Weights of a small mixture-of-experts language model, trained from scratch on English Wikipedia.
Training: 490M tokens, 3799 steps.
Below are experts of layer 11 (counted from 0) of a mixture-of-experts language model. Rows are named router (the router's row for the expert), gate (a neuron's input weights, with its number), up (a neuron's input weights, with its number), down (a neuron's output weights, with its number) and show model dimensions 0-191. Each number is 500 + 40 x the weight over its row's rms, rounded and kept within 0 to 999. Numbers have three digits each.
Before each expert's rows: "gets" lists some tokens that make up at least twice as much of what it gets as of all text; "comes after" lists some tokens at least twice as common just before its tokens as in all text. This comes from a sample of Wikipedia text that the model never trained on. Tokens count by the router's weight.

# expert 50
gets: " ", "1", "0", " |\n", ".", "2"
comes after: " ", " |", ".", ";", "–", "0"
router:525468497448485475566460507444519515461454464521499485551479471494462545480455465483458540542530431534500568464454483494521450459567457474535536460505572514513498475473480539531488547487543503512508451474547566556510464470452438497468419512440478455555528463462459458496449510470470469528478513513516499479454492445449498518523574441537461482415558491458494469416474433476532557562546478483459573444474516475559517450533476487519461488457500471465457491548465615578503526542543528473475404482539457466469541557454459458493458458467453532527422538458553539517481451524517570507
gate0:500519506444519466535528476407488483485547449539454466507452474549422540587546472508515556535555466555484572445426484482522554507504470502485539485543579452541580507471439511525460487472475467514477499458506505466516560516470475488542460481544519534470550529522463524392468485471537493536548446539501437456414526481505429473534530550545460528518484499507477618525496478500437497484520479504481482522489449477427491545531488494503491529545490449462515451520496556469549576461473471506490435586481503487538574499434508462558516495485533517538436611480511463484548440443503524531
up0:556490533526523573498527524517476496477487536469505496543569545416501526495511474487518555526535527558457589562583513457530460464437426472475464532484449545477548521511547491553478430499568540468501481446465483560488438462522477544551504488460455578529500459545442521556495621566484453552505482473503534477523509556459557512525520475471439520461480529493619518487520555526531439516535525493493496484466536495503463491474592505553486519522473468474478518473451467509440478499429474528521502416525480536474494455476432513537444512547510396500532494553432481470529517470499443469
down0:432546518546547472568443504582518509474457552537468480489504482505489505483471508440481556536483498507476484451519501455453472511559535445479507454476403437510473461459481483491425521448561472494576434526552533455568499532487543482459514478454509486513445530489594470471476523574504498476450526442456541491479489437466548487556488459432520461444442494494478402533543504538503462478446478450514448552549480523459429586551473517504538465422534468445542378480519554465556520506512497478420467495495464523486493501528471484581463519497493525440540486461480488471520497511513434493

# expert 23
gets: " the", " of", " in", " a", " The", " his"
comes after: " of", " in", " the", " to", " from", " on"
router:510475506438488424555452508472524539457474440522527473546489459453463580446461462451482512546548450564508528459430425482564485485533458457528540432454559522525483468479459558543474524497506463515532484492546534524549457458467486489467421556464489473538545466484484460471479549481460474558484532463523507510498464483434567539529525460551441449454541494491502422455472461398509535516545463479442561447482538473520512440525487465553459452499488469461444469536486531522530548526534542480478462392563481490480558537463447453491407477473455552505463514457519548533468495545499519555
gate0:408443446528503560568506512451543461538565519535520510469517499473481524496540527532465494506510444564530564497496551519474516475557507451610513459531526524512463486490414507488500482534553478498485520527500530492498510491566487452519491532513565500429502440446464571454513540473504447511503454485486512567521497516457486445402523530550474525472550513487464515583478498465408547556545537471524523463541526474443459516526449433512549497514505551429432489536542444501461458508478512532534510431548569501579508510491450441515459514509446530561550489539412584540527458505459539555
up0:580433441476512496451467457553568474457491500469489483531515457530484496476483515451541551474493430459482551531544479415500456485506524496468494548501472529506537493562484528561557498494471542532467506445508498519435546499435517516422532557511474530602537518511488495561469498538529482538589510444480482485477527574553435490491449476493546442497421475504521460385450498520504497513499448569475473503496497485417536459511419500517469507529475534522488482484479493471558620459529544483533457515451560521519417458537477545477581473599478524428470493456521490494535527484537524481
down0:526512452497529514435459556564465501500464493518512551426459451543482484449476555523486602479483387553458528510489458448493496498458494449514472496415526430548458458487548526568487425480495517473509498498481487571495409468494502476513508515486452474544489470491525437547523506473588461494529496590506563529445429554460496528558454474483468475453494482432484509475504473503504505566483488453490522491490480479484414472647450485516482521516499504541500492522510487518542508460518519514532487540497452512526483613525476443537541462490577492489410525553551466509543480535489460438

# expert 7
gets: " ", "-", " |\n", "\n", "–", "|"
comes after: " |", "\n", " |\n", "|", ";", ")\n"
router:515469496459524459547466520406518516460488452551565448525470470463495544481443467452454519525542459555553571492456467454559478473559446476530558445470579561550473486471478570517482527500510498529540448464525543513527465477457443480440441505467492441523513462438474496451458534473434433518511507476513571519462498465457542547519553480528450484444532474469416459483469485465511534527576468473490601486475519460575556454509494461525433471442485466449492473544439586540566529519488502475473454455513469473453533513460485499470464464481470518514445524441548536521492481529586521532
gate0:495497596524518512532513444499505537475485496520539475438449506481514540577512478547507460477471542553550554517489529499488462433530476548544516474529570512552418530444446529473517470466480443561501483446499553546485523542494433382492504458478471526422489482483506543491477494533430535547528489479508486430507512526517455572559509469552586525517511466524443543476410534489488458457553463464537463455484496478559496563482536496477446471465444551565444558503531608423553486467498482444432510471511542460541495530475517537542517489524458445518491501428526461504554531490498501576
up0:470440506537463478435468443510515543524468527507510473506454547540519560551460521525580486458520577522540535523536556540445520466493494581499492496518495488502409609535513528525500518538487428553517495462483523576483518505519494484448581474457488538387492499519467461483494485531505492578520496508515519498478557463466512547559439590464539522440475468433482542527422550405477468458546501494530504451524487556515492462461568524559436430454466497476461490459527542433517471525481461424473487454510466502488487450516526521484501542497457445442454449533521567448475466453468483461
down0:419500501481416438510561459556532510564513536486484534532566456503507517539511474581464482502488471519484519492530504487492446465386548476514473571462499507457454479453524459495488507498543523511504529487498533479501509506500431386533527442562567575487492509476504525508550498486502515510484560554484502519577471496507508505492512455469533493550451566426508542488446453535524497470436527495493436589468515489535510471479504508490512462567539526571435569494520540471551529447534486476548514500483528395539460468532605532481566531500458422474509461586438425521475493468552478482

# expert 5
gets: ",", ".", "201", "200", "199", ";"
comes after: " ", "1", "2", "0", "3", "4"
router:539503507447480438494433536466548503487454472571497459544463461466464552471449464470475542537533477528529532462481471473501458463525455446532544473441550533506449442458480549520487544514521469511524460492549530516538445445443470492496444530511479461524542442480517494497407545448452417522480567462553536500479463474449496529543556475531473487449522453431474433444479462463542546576571477473453515464452568470538537448533474468548473486439434464473468470527478540547527512553539552488470482469585471461430515558436488433488441488488467527533445531461538539542463458532555529542
gate0:507526491530480492473594548512527519451539596570553511455485537511495504515494551534537465551502467602499538448543485541530491496481440550493530500520506495595508504500476485450407552445462507518524534500551495562589558523462504426563513500518442512496466389517519614444482558462481502511505488487485471498469446571496514514539512490501470543493416432531422506532490568557549496521608466483493429469484501530503475428509498532532486499459487469502442550528446458530475473444524480529520481479538538532501518540521517525465485499480480576544490482454549574531454468469486483487
up0:469491552449449468472535483517490570517471519517454485450527455501501508471490479514500464532471490472519544508513441546487428479533484501460572473511488492473544556487445499458481423410470535510468497542522507536511530554439510416548425534545521518533544525487553539484496585530398529555582531512536445444531476527534518487551546456481567472452473504479490616444462524448527481539449466485518513442544484533469498414470514515444514515525550528554399488440480506478504513496489520573519466554486621501544484456572498551496506478466511487527515518550536523455428475466467460471
down0:471485464528508552476498456501495471512466451477510511509491497564521526480543557493493412471456501470481529529563510511464500514474486530553542508539455415464453492509447481534490486539471481489502492454505501537534468591467485436490472522525512579483456477465508476503566467540532445556539519467438506470491480508555515412486530549468520502484476544529530543547578544425477557479514490510498436496479528607477495457584517468548638477494511511523503420476547451483518457518439536489549496521499522435530566539506514485435560491530476578483486527459452539448589432521509497378

# expert 49
gets: " |", ".", ";", "%", "|", "0"
comes after: " ", "0", ".", "%", " |\n", "1"
router:515495511473551457510453541475506476473471513517488486586493458488490534467433466491466535551552463561544551488441513482540497467537470486506521465445564544521468437460473487503490489440568473509542475456551578504519458511454436503443447513460436436588512440433486495525464508479464456535497512492524533542446496497462514542471536443544445524461547483471483476449482465468551563536611481478447537480407524474553541441545472469531453496478470461477467511523495570551483510527585526494478488497511457443449522554465438434485451466437437525563449514468550549526464476535571538531
gate0:461508487528527488559467581532526455459436489519481535526524522401521464519499539522479503560456430481491526564546568526468517520536492522481436475474570553514455492555522479430513478496509488471535472497489508556515542499458444522475467475489503476558587494458520492542542428425525489455487456530463511521521481498459417512446533397541549597520525488470473584461486448459495530455482527520543500597479487537494535470583458554512452573502522446499467522487470528500532464531547507488484529497456508497476505488456480483523444440420492520494529508534642581469474450526508523467
up0:510441517465543545429503492527498554503544483465451483417525467542435485499437437505450578475508544458492507502461485434524469518511520429511514486514470507504496516427519564525512469465478468516499540506521433573486473501506508494524522552504461532458423457496539545427544452515447492439492500509567548513452548653494577495502505531454477442498499578515450480522575471449582474551457500487563534462537554608502447494494558486427577466493469520559484491548518459478445537504496524427489496460497470435522498524542472549525474495530510522494467514480474526525479575542515489527
down0:505491480521481449508529438476456498452479499470442501507428442541456448487527497485448527508495431543518513569494577518453469466501554472433475503517524558499485501482480463502508473461517586563520539451542559530523545528422441504452469517531420450438528487541431566501462548536506481471518506479484535428515532490414462543552483501464497456427572553507506429443502552478525451508496434428513544484494586485516501471512437485531524462449481567457542481478469514556554536485523472503528503531474436493490497507512524473514462532514450657507482495434540444499486510487464477429

# expert 1
gets: " ", "0", "2", "1", "3", "6"
comes after: " |", " ", ".", "–", " (", ";"
router:525434603443444535456492553421531601437446485537512502544462428465480536460464455493477534543531494519502551465454487495536480464519475485481561480461570522541480467458468517517499520471537466508487476482521520545541503485462481472522377534444440447525515448442489508462430521489482482519489522455526488460468494477446507524513526457531472468419529518411510472479485462471533516583509459486475516452482537475598541432528487464538484477482503484445459472529459559512481495523535540474473457493560518463481547548473450475543505487475425516537440525476628544543471464537535572515
gate0:565515630481545502475492434539459460467442499488490480515502397580568492494472498478550532476524506550548460495398494520496453485508464524539468572493524541539498440442480481469457500521527453491419523478489490534528588553445436508458517518501557473497521466527521448513447487535536523452539512483451441475532507564466500504563496455558469490506444516555544420497517415484464449525548531479484550464487574543542483469511561457524385485474516479460513535497550538438594439519495522479481505502505500528533526531459451470515498507504500542512515589467503524493424519516508478469
up0:488428485489459529504477540466507534430500483532488550529561454495454594482457541468536515523630573511511492509524512580475495507460486507503502480509469420491534457510541548467521504579530493527499551613477549498524473400485528466517457453497453487472440484510476529537472485499485499454487491546536524513522539533587479554492479606501546474527506469477533497484494482550502509418495448527510542558481533524414555490468603514456541472529516459464466424528482532571524543451486479438525564488559502440536529444506483515473606509535516550441505482501532453505500463496517534502
down0:495504480513462524434440463494476526505475456529522578507436478476500517479523512506444484567449489394479488540422543451582495484519529446406561489562524551480440543460461509519455504500506607483520519589510496482498537558457536497510514470457531461513512484430517459488460526584576542536499475435482521479496432499508505472506502491520538539446544511469548463506508442546467459532552456517529459470463507448591487520468502465475456547507581492555465517506523521469511428538539502442458519484491551516493568450527490532559578461426452481504541523514571529473462454568535525525

# expert 42
gets: " |", "|", ";", ":", " a", " on"
comes after: " |\n", ")", "0", "1", "2", "3"
router:533478545454526401534433515458493528430464460576523464510433465468438497467475466460474540550532460591536515482433474478531473479538453453523519482413582534517483484499494526509471485481564505573526466439549578525520485424419447484488470487484467470523526465398509464465454495502492469502445508464547512542468429468464508545503551490524475438467558513477505431468475505462517558519539437478470517430470500469537542481524480457515499455480500473466466486527470557531538493509510528485467467469541454444473496508466481413481448464443429516547484518496542541517496457631528535479
gate0:515487520415491515517526502550448528474521530528528507514507454595499492456530436491497498467592471561541457491546532481495391456549526497486502480506504534490481524461402518543469519476531438523509455435512504461496504453536500497552500440535524495506520481467508513552565472493546466454439527407605572501524478491484473525576569487486528423497486589562499499533508533466462575506547434462436484416447566534474522440559528463471530462581500485522402547479481515495493511489528493521525492462538532485463505517496470490495510490467460419539483523475530529425506535481508556419
up0:497573491487487483527448491557451468511560547510549515496517504474506475524496489554483443455468459542504487432436506431524505476608521500447568560479511443502445514417502504502491513490562477521515487438496581575461502472503491505646511503559488530485416498484496514560463510487480462462458520558528539531527447475511484538543532440479536517509443504517439461472542556456511486578505534469526483505421532544522514527548564543530473509542495475547465530470534468451466516483504487448575499448453482488516460504458483463459518527488517600493456440509393496491600466523550478476
down0:492511523485482496433518487477498470585550482460469523562475413516550528480432504449478518458498508471513556551486486486542426507480512533498468480478516491518480523491483538507541535490462523426524401507558386537428466534508471504524473429480390484465478392519501475582453603561515417523466500432570514526464523459474515441536456509539510503481513450505463523481474543485548467516482483548480494466476479479476546437470495487547528474553476436499441429544575533468487524493559488502457479548468514433468519511447435496451473475455474551476470554457575500483529513455499483521

# expert 30
gets: " ", "–", "200", "202", "201", "0"
comes after: " |", " ", "0", ";", "6", "1"
router:538474478460512474509463502444527513429453438529534497539457422467493533486448459447472543504552471530527568471467467469559485444555444466518576459488539517541456452492503534528480510457557504528520491463531517514540446507429471478458418513464446436584535482464500485487428529486453444502488542495510531516451475495469516545517529498539472491446540519446474454472471458429562543611551477468482564474460528477552520458530500446491485450486488438450506439519473558530525530576541533471484464474563449471470511556476473462490482443462469550534437560447568544513467444523577544493
gate0:559520406510536485463482398452504503571473425483574507530430583514464516465523490458473504484502469456549548495442513482396567481514424516535533466474528455497492531481476473541502480507554544479495487536388510515498505510462513423469505465445540474620529644463523463511481498474455461526467432419512530480574540534544496550546497474463476552451378506491553504488467458504468421476551480494472493514560535483575496487488527527471561466476507507533473486500494529494468543469540512486515448487557510489522544529549510508486472516464465500513502486481515494491465492457476508489
up0:396491439501474517469506551486553474499558493493547472529460526450503535590430526547490439421485484502486476473479449415581516437501477523489491502452464518496469522508502475441488435537522481509540505488447529489463542494502596472536498511532509519519478605428511525434558555553464498472465477458468492496493474480477478514453538485523494408556447551521518473489491483509536544501489466510552495460542561438528537563488474523586507503458520563461466540478456477496461557386592493479427469476482453438557537484507503484425448504507569509491555519527501486542515458534537438505
down0:552444496521559504477474467472491484530530553517517484474472565582518516552513477467494523493483520470508496523491458397466515527479470531500473501491575479525553568485493512452476479469508498422523484517413511429420528453511453465454479459501498518596478489494508465525508572480470575494487516465487504545492494483484504526516539531482596431483481492522550491451541349464483544513405519473550484438517515490442453475562450505499486471451560561478520532521564519449466508478505486417486451447507541504475555545537476482543567575519431466554564529512448552488527565516480508455

# expert 17
gets: " the", " a", " an", " The", " his", "'s"
comes after: " of", " in", " a", " is", " with", " for"
router:516497508462502432525495545480534511461478453547533475518443455453474554459480477455440551521540457545503542467423454465547463454568452456538567454468518526529475476457470527513466534466528482596522476464527550546548442441444447480434434569489478469527530492453494475467479544480477495540468543479520540500481482464437552518520531456531421451475548477468454470461468482470518533525546471468453538467471500441526535478538471455527497460459494461479454468541457604534572544495550546497452468434547456486459534534425469448467438472477435515564482544465542555523471457549552536525
gate0:516450450465553552452491535524575536505528491526486557565464551491496559511483529544415552509509432509428506530449549499544466482575484458473538538493542534514508506522560515488514523494468443469450500518456572496532463451516471495474472558482478545545408535541477428521505471484532579530514505484484550565448508473499520492530428512490476419494512493488551492535544460513501478583446466499518520535503516544518561492504564519481526493495493429515517520463489589549560501542525565508496481432551505528596516422506563508451411486385517472520445469499417547517502529495531446505
up0:453374470575532511533520528495532492481464487519499538539577569537496509488512592459487488544475490595476457492514549415551475494512473521478532528461567492529467504490519549510529548536533457488420463560515555516512506463477534474448476569486452415507484456523431501502533516523480503534457470497481493541452574508514508475513534554475441502573557474501601494519504456475485472532557555528520513548446558503464532573569508431375522459513502503551552523521530498517488523516482462585494461495510446471514537468508531511498480529465524529552473535490514539490505490611499449558
down0:462395471449594542502477523457529481472529467493427503539409504507496498570497473483467504477473515466488441492479520516522617436512456510487541497573498544459465537499456538470500556556479433463582488540499516585542513477532503422521521470536415471450475514507558494549525541515500564503489510548464552547513524500537515495508461486439513441469530522439486437495486448507527497552515505536472477549508496548567568502469576400463515528489532472483474510446531468554501463490464519548530443466483498532537500395524439501516511449519566447444524502402521500459503451497488512516

# expert 10
gets: " the", " a", " The", "The", "'s", "th"
comes after: " of", " the", " in", " by", " as", " a"
router:531536516417516434517436515493486510451463462529519474525474458462463529454481464480423521518550473573524528461441477458528459452583434465514514456505555523534454474453475548526446505466552497562557477500533502587522451445468492472420475566506469459514554444456505488484489548493486489576470547467518520486455473483451526527536506473546457490480497498468504477460444468449543515530536477485490515454466539411517541443555425469532455484454472449444445483536501524543539546509539515469444464441501482499471550548462480421504468475485460500604468536473511530590404486552542520543
gate0:494582501474529502484489475543448576528503463506525510579473499504527467485522506522471448528506449545558478491543504522423477448537483441481505499501500510506448509444485538544546409532477523470540563486458486564474448463491482498502548548457504437516546504430550515535491483492503525474522448483504480517516562464462506533476481546582432490462497503469579515440470477507492531502523521526481497540518482487512505488482488528648440475494432520430491507475511462600551453428469408493493395486461468528485552536499447440502465556480542540578555516479458464483413573535486434517
up0:521490531456501609546538526514520452517469481491542471394432472546434452609522477519541522468567534445418545513525515526529508476492477475542526498532541471475499484530523484463485530519443472473504495533471520501511515458521459450484427457479507541529539549485497523531523441515573479487502490525515586499535482456529453457471580470485527455491477531491471477471513455556434509498555525473405473566532508519561446518558525444423510512464533438583522511537481579497461438460508506457512546532519463523436567501472421476543511477549501544392486485526548482477498489515532582479
down0:485461479471454497461510467557498543500446499486592451494542458519472459525545510450558507441519503552540482546488526545475441458524470522529399490524510487583500418437451529454384455467512503494507581521483463548498481442536508506434519546469543476510465503478498561475522475524415528475515506593496515481505488500538462454452536525515501553470463537499452488504508469472515468470509475520392551448487465558489440548467509490495507521435534554437501593520553468491564542541531605514518476537445505487476502527503510552463467455504587518549526507518483492481453558527473505592

# expert 13
gets: "0", "1", "3", ")", "6", "2"
comes after: " |", " ", "-", "|", "–", "201"
router:564509528416508454494439529438510495448467492580511464543490469482450552461454464445463504537518439545562573502443503478518468476583455458538529445500548517545498463447460532520500529476610482531543501468535521527509494466476451501477437507442489425522545484469411487492461534500476480499498547476515535488456488480445518522524532466547472513470523502415472469437446480463539544546502461453480536439434539430553538448559479465539451435468450488400478487542434557557515517521546516475480466466535464510462524538438485458507481485466481528509468552450556574523482506518546559516
gate0:505502567496515513522418457521523443461580479490569450502522535478487519515440539472517511491493438493508537516460546568441497477517425539425525577492505570575517530472411479522495527442531480534464587496526474487477483525488475530537586534544529428490529461523535518499476573524541503491491513437434484516440371508486545483438504438498492572426515516502500476430503543468517517436536497509554541464492469392495523500505496538505519460472442534453506478567459551464450502503482493539492472554454514500509516509507523465481583500523570523523500508453499511470499485499484627457
up0:512518560522552532523519487443447479468493534549592516533480528480513515531476456449502446489429463514577522518493543521536496390525567534480547491501507533564516534466511492541518550474474467543540555491439395526479528479557545477482546566548551467436504455571457553482533502485489535540507506438511482521459484474524477589503435516491461576522576527439543539440493556477567460462519573512476513514414492511497468517494501469545471470464506481468537497471508507464448446471526530509523440545484527506458502537550526498549569524487580497513523426479548541429460585439524477522
down0:538480540550444487510528473526453481501537539474530470474468397456517514511471501522518508495501442480473579539452495578471489497468532500497497466549503481466541529473505490480530513443517467525493500511587504486464535524561521506533583488528472461502476541533534488513434530532496522509591463548502529541529532530534490403528506466471522431531491496430429451428513492501544486466554514532546463561547476492428491456495525505539573446569456674514580442516523470454537499478512446530568514499521531452531496545462468519528484460511577516482537461549496444472583504485539542569

# expert 52
gets: " |", ".", ":", "|", ";", "6"
comes after: "-", "|", " |\n", "0", "1", "3"
router:540496516454522421511479569465532484463477452516535467551491476461475543471452450442456533586522453554558536498429442506571520440570489443513550455469533536562495452475492502510481498505533473548521486474539552521553476465505431520486440504472471415550514478464481505495484522466463470516510508512469496503463479501440498551525548494561471477481565501455532407437482456486519491515545461466452537492456530439579535465520490459521504490468479455447474489520468552621532536520496495471500468467538490483429550606449399484484464430474424542484460529475558528548486497530524558502
gate0:517523453496406547523492461466529514510512505527541520528491434431515543474527529531464479526467513483592511537455462576550475485489516487513520539436468450533591442533540516549519523444498515602508500462531532496540495484558375556491442436508467487531510493521528492460463438472516528483525535548480458488558483427491472499490443531556464483485533493424474404547525542522477510415459522483508483488417495535544545478444502494465482487448501475531563534599507530588482527494513420573507502514535500539513512519479481470568504505449506406477559534511477490523453454538504496549
up0:459550463584468538410485486525540570536483437616502554421546448498544462450488485540490503505483476458638475430472525562478484459536521516450480535478510499471520437493510512519492491464496541565493475466537509547505488485513477559455469484488526500493536447533496558504490542529503497510582538478467479568552472451474486509535456584526493481476467526482470440531538506555454506511439434475506478479446438556497487508454554484487470486479459502558549524459582463548438559457505454500542525533510475515458494543463440428537435495463501513545507433550503489478474395477492504546
down0:445480528523491473439506501438466465510508382516496551543534450527479539577519514533423485536560508567504463529490448492461540437560528481507526531497563447445538519489568527490533508432479564485516508497391462536498526513492486516465547491571447509462500536495560570517491488522503503462447486549451492532493450459553540478547460547485528454478543462473540505506498547539441521522501558508537484488492432498543531493432505383497572490465479468526533543481565452528519519511437465480437532501523497577464538492573520549583515499488451516406547482562495571496513466521515446506

# expert 26
gets: " ", " and", " |\n", " that", " he", " He"
comes after: ",", ".", " that", " The", " where", " but"
router:519487509462487456489476498448521529455474456538528450516449465465443535456426466475442538524544478544532591478469456455531478470559444484530551463464534569518479435457466569542477505468518458528536483471544530543532474431457461470447435520468482452524527468481416490480453526465487413517463548450520552484455473459463501553527520472545461463449553491479458450457473463476532568560535487471433560445460530465558543450539459468577472465446476459459457483525457584547535528516525554486479453480530476457456540509487457449505464487433482517515460547469542550522451457527519539562
gate0:546542461573511553470569499476525519456519475462521520501481426559546512480409465502453501491524418554529551498547453482496515516588537481461505509474552507512499484520518437512433457532470458431511544502545518530531510457442446550509493501440502533502498555471418498480496504478463534473533523501501505472553443487547527523486503418535522522490469505432474544492553586501477459548461537575528543563478461441536511457531496447463528552502415580457483531433458491462575483520453484512438506454456461423454598499471481509537474483567445533437502473472496497489529509553515449576
up0:498554464512458500468523564544466462567533433554467466498475468536393454472461499537478467493525442467500577445535509438488571570535590539506498488463488482442512531494546491647434528523520523478531492515492444504520451475500510561521513542445504575511443499507379470539541490512478489528466554483552521464488405561470550500508459501547543479547489485485528507540522503467508450540468566546520486500494500486515492482449576444561425455467488547481546584439506549484499516470510466483514469507459441482467490450473505473499462523521527480482475485545529543422503494545514529560
down0:497553522536549518459531454556512558514535541467526552509499569510397543528561530492497433519562465499489484548478491588457489491553475581514528468484479580421478577499525457463493489567463538531491529597557490424479538465513502501491519479405504473488498478453533497540482512482482489500561546523498480549551448474519485515510505534544471562509484438477457511455498612514565495391503481502455494538533563525549482505530540513542507500563533522448555562483462482529541525556494541528499514442497472513524529539503570489499474502550410486502510514499510527547505591568497463567

# expert 18
gets: " ", " (", "201", "–", "200", "202"
comes after: " ", " |", " (", "|", ";", ":"
router:513507535477476463495472502456554493461461439526569482528488449466461527496432464479456535542504409547546560468466458468498490480558475474561527477487535580499457438506478563540467512519506508539512486520537505520513459500479436415469434542448450417497542449491479489463474512443491454535511511446544508508472458498457502528574534478526485487449556483468513456447459473435538513552514510450438515465462558476588527454532474505528477489474479488449470489538447523558491477526499527408483475468564454473468552512479454464466468435476481603550406508501611559487465482542525570494
gate0:471529477521425572497475483455536520547466524477516544518508566452541519463536460484509519458536434492537529458503531512501482503588572528572508435586494564454446519508527529439538487497473527509457553550505559555471489482532548521418452485478493492451504549465519563522488551483477492462517505439490580507511454534530531467483541494589438488550509498434499559516412441438485523508526496474482533499479493439531546484533415526498535490465553436491516533550479455486553422517521546530520455405529498467561494493539429438521521483528507522495535411518557536468467428509434527476
up0:493433490540514521495517472444521466447447492490534494526514507450509489500476498508515491514499477452509500494556555455513523500538589498569553504517522545433469437634567476504532509545464527522569530481490584458493489499554562444485561443461500485482519461489535560520504445454506555528522475473487523548509477440524509429489594473514507516475507508495516472519442404512478505434507470446474423506502492463494508503468443526538512533427560479509506509491501475557512455494448541523426506470444564462566534447593495537517528525398498491531532430478581524482452529454565533419
down0:523524517551530624556438512478529523437525412506490469485434534481564512561518564540486530562523565504507460571422478508585523517484533483525501533504434483514495531538470517400443512501534450497490545436464517552446508466468488549508534495479487426516486556548537432529499538465537540498509479518487487566480480513507546474492444530395484495512602462465492462568538446438482527484483498505550527532496522480437541494464480496492462543518479564499545532519493519497548513449590547457476477486490509489474513525482560475534543447516459539487551537525476492506449633525528480477

# expert 33
gets: " ", " (", "–", "201", "200", "202"
comes after: " |", " ", "|", ";", " (", ":"
router:545511505438498465508464495415507537437442448534506463533463449477440546475422465465460528519522468540531558472454463458543489493554438452496570463493546554511483487475484554512450549468530474545536458472580511540533452501482445470466461546466456441490517427475475486477478522465452434547484542459534526522448474461434509551546526472515467498461563479462491465469484476409539537552497479443479552440459521474565573443547453448519486455493487465460483472553478582547536524494536499449488456470577448469425542514452483477487472457464487531551466521467574552537476485532536553532
gate0:548540436486454514460532501410422585524469401530497528467555378540435476456527472509457486557484500503531503526467492557575572553514477498464538508514499537504524496531398461477507479542517506504478471422506466475549487525512522509584481468487469456508453461507483513530514504481522438449473466446501506541479528546504443521547534502556464507535577515495587416496469502453523511568482535493474595527523493468575512472488505479529539495514523512539539460478585509475514449479491462519460492505508479482425511483572466489461501482470511571483373506582505486534525500461529487540
up0:494463619490550486476551541511409475524589513473472503496484527496509540460460515489518579556446500497493455501518432441550512543513507434500526495501637538552446543520532485515458514546522461414529594506443584499444514431546519556505454528449492493465470578515492523473532505563530484532496532479538522493476512510553486462531507490535545504553477547466517425498523424423524495456533493524505501496479489568484516468513553515507424448478530519446469596486489523413503501549476469466508481459445536528531474522559511506493517499531506448509478500505508427563499502503436582516
down0:522490532494532440520505485528442511446566457429560537518529517518500478478503508369541525485525529464535519515449553454501483469448522487496477464416432477530483555555499442434517438537478543435508538491494483478511535476420516416477422500527434539448477452481484498445427477491533454530552458449483502484601584475513515502507600476478465516440543515500510504496523463467512500552495549455555497495482487437449528494552529532526481524491478494439596473551498580432490482495557485509565485496460446493494545525590540521491534532536535489489498488549530532483528541477547523427

# expert 61
gets: " |", "-", ":", "|", " (", ";"
comes after: "\n", " |\n", ")\n", ")", ".\n\n", "\n\n"
router:487423542437439456484512492431512610462488452545521451512477458475489550434479459511494519506522505519548495485460456475515494473534463443524536486481488526518448478489498545558453548508512496576557456458509557529507474507469417409433507562481487463567546468442513510482470520428432451495484502462543511539475461455499489518599595476532476466481529565497482465480413494464549508522569490505443485440485539454528519460533485450508497483468490483456449496530436502522597507537511524441474490485548440454465524511470440421497438473490467500602478527472537537530459452502516535528
gate0:519505485521542543445469503517500553590516500537512487513592552495403486504468478510455532532502457487516510551530426453520505514520472497526508519512491466510606528469570492515532516498494507553512432510432489584580558496546397548538488495493506460513538517465503517472532485528484453523497496492597443459513550499474532537522557541547520474463497510547547539535460530467440483477536570495469516522541526495470456515561500468509419508449499472551416444510418492465497488465548508521501442489521400480460513432509428456584479482505444488582505480488539458588500479440490473444
up0:498502462486581518506518466556497528498550498508483504488549522454507506448518461451465512525498461513487466496468528475484523504495409434508494535461503436497562536440490502530523491456496511556534438536500497537542525503516422467540504493510476483540532508492503442392562526514515477546524551481505436483495539519485457513513571502480458564454554519615546591516422535441416499438535601550404506505506409525481484536558521488465459567513508522516506454485466502476523516509566545459450488517531390541490485421475444529563459574482476518547467512473457495511516466473457501439
down0:546552444469536529470550516469423510493493452432486506464489510463490493553531571497530525456563563421525483463500473487488481523542448451436519488455488463405531542448573542471541438495469482546511451506453450557500501479481471441540531403474502501526476460533524554452474522501509541508556548364482485487452520501514460411478538495487554533550512464515491522527537498487493526479536534473519515493540503509529544511582494499488551483462562479457513468534422437533518499521442497469545525484477453528533508481465534516492510525528485475498458440574585523492527635485401491478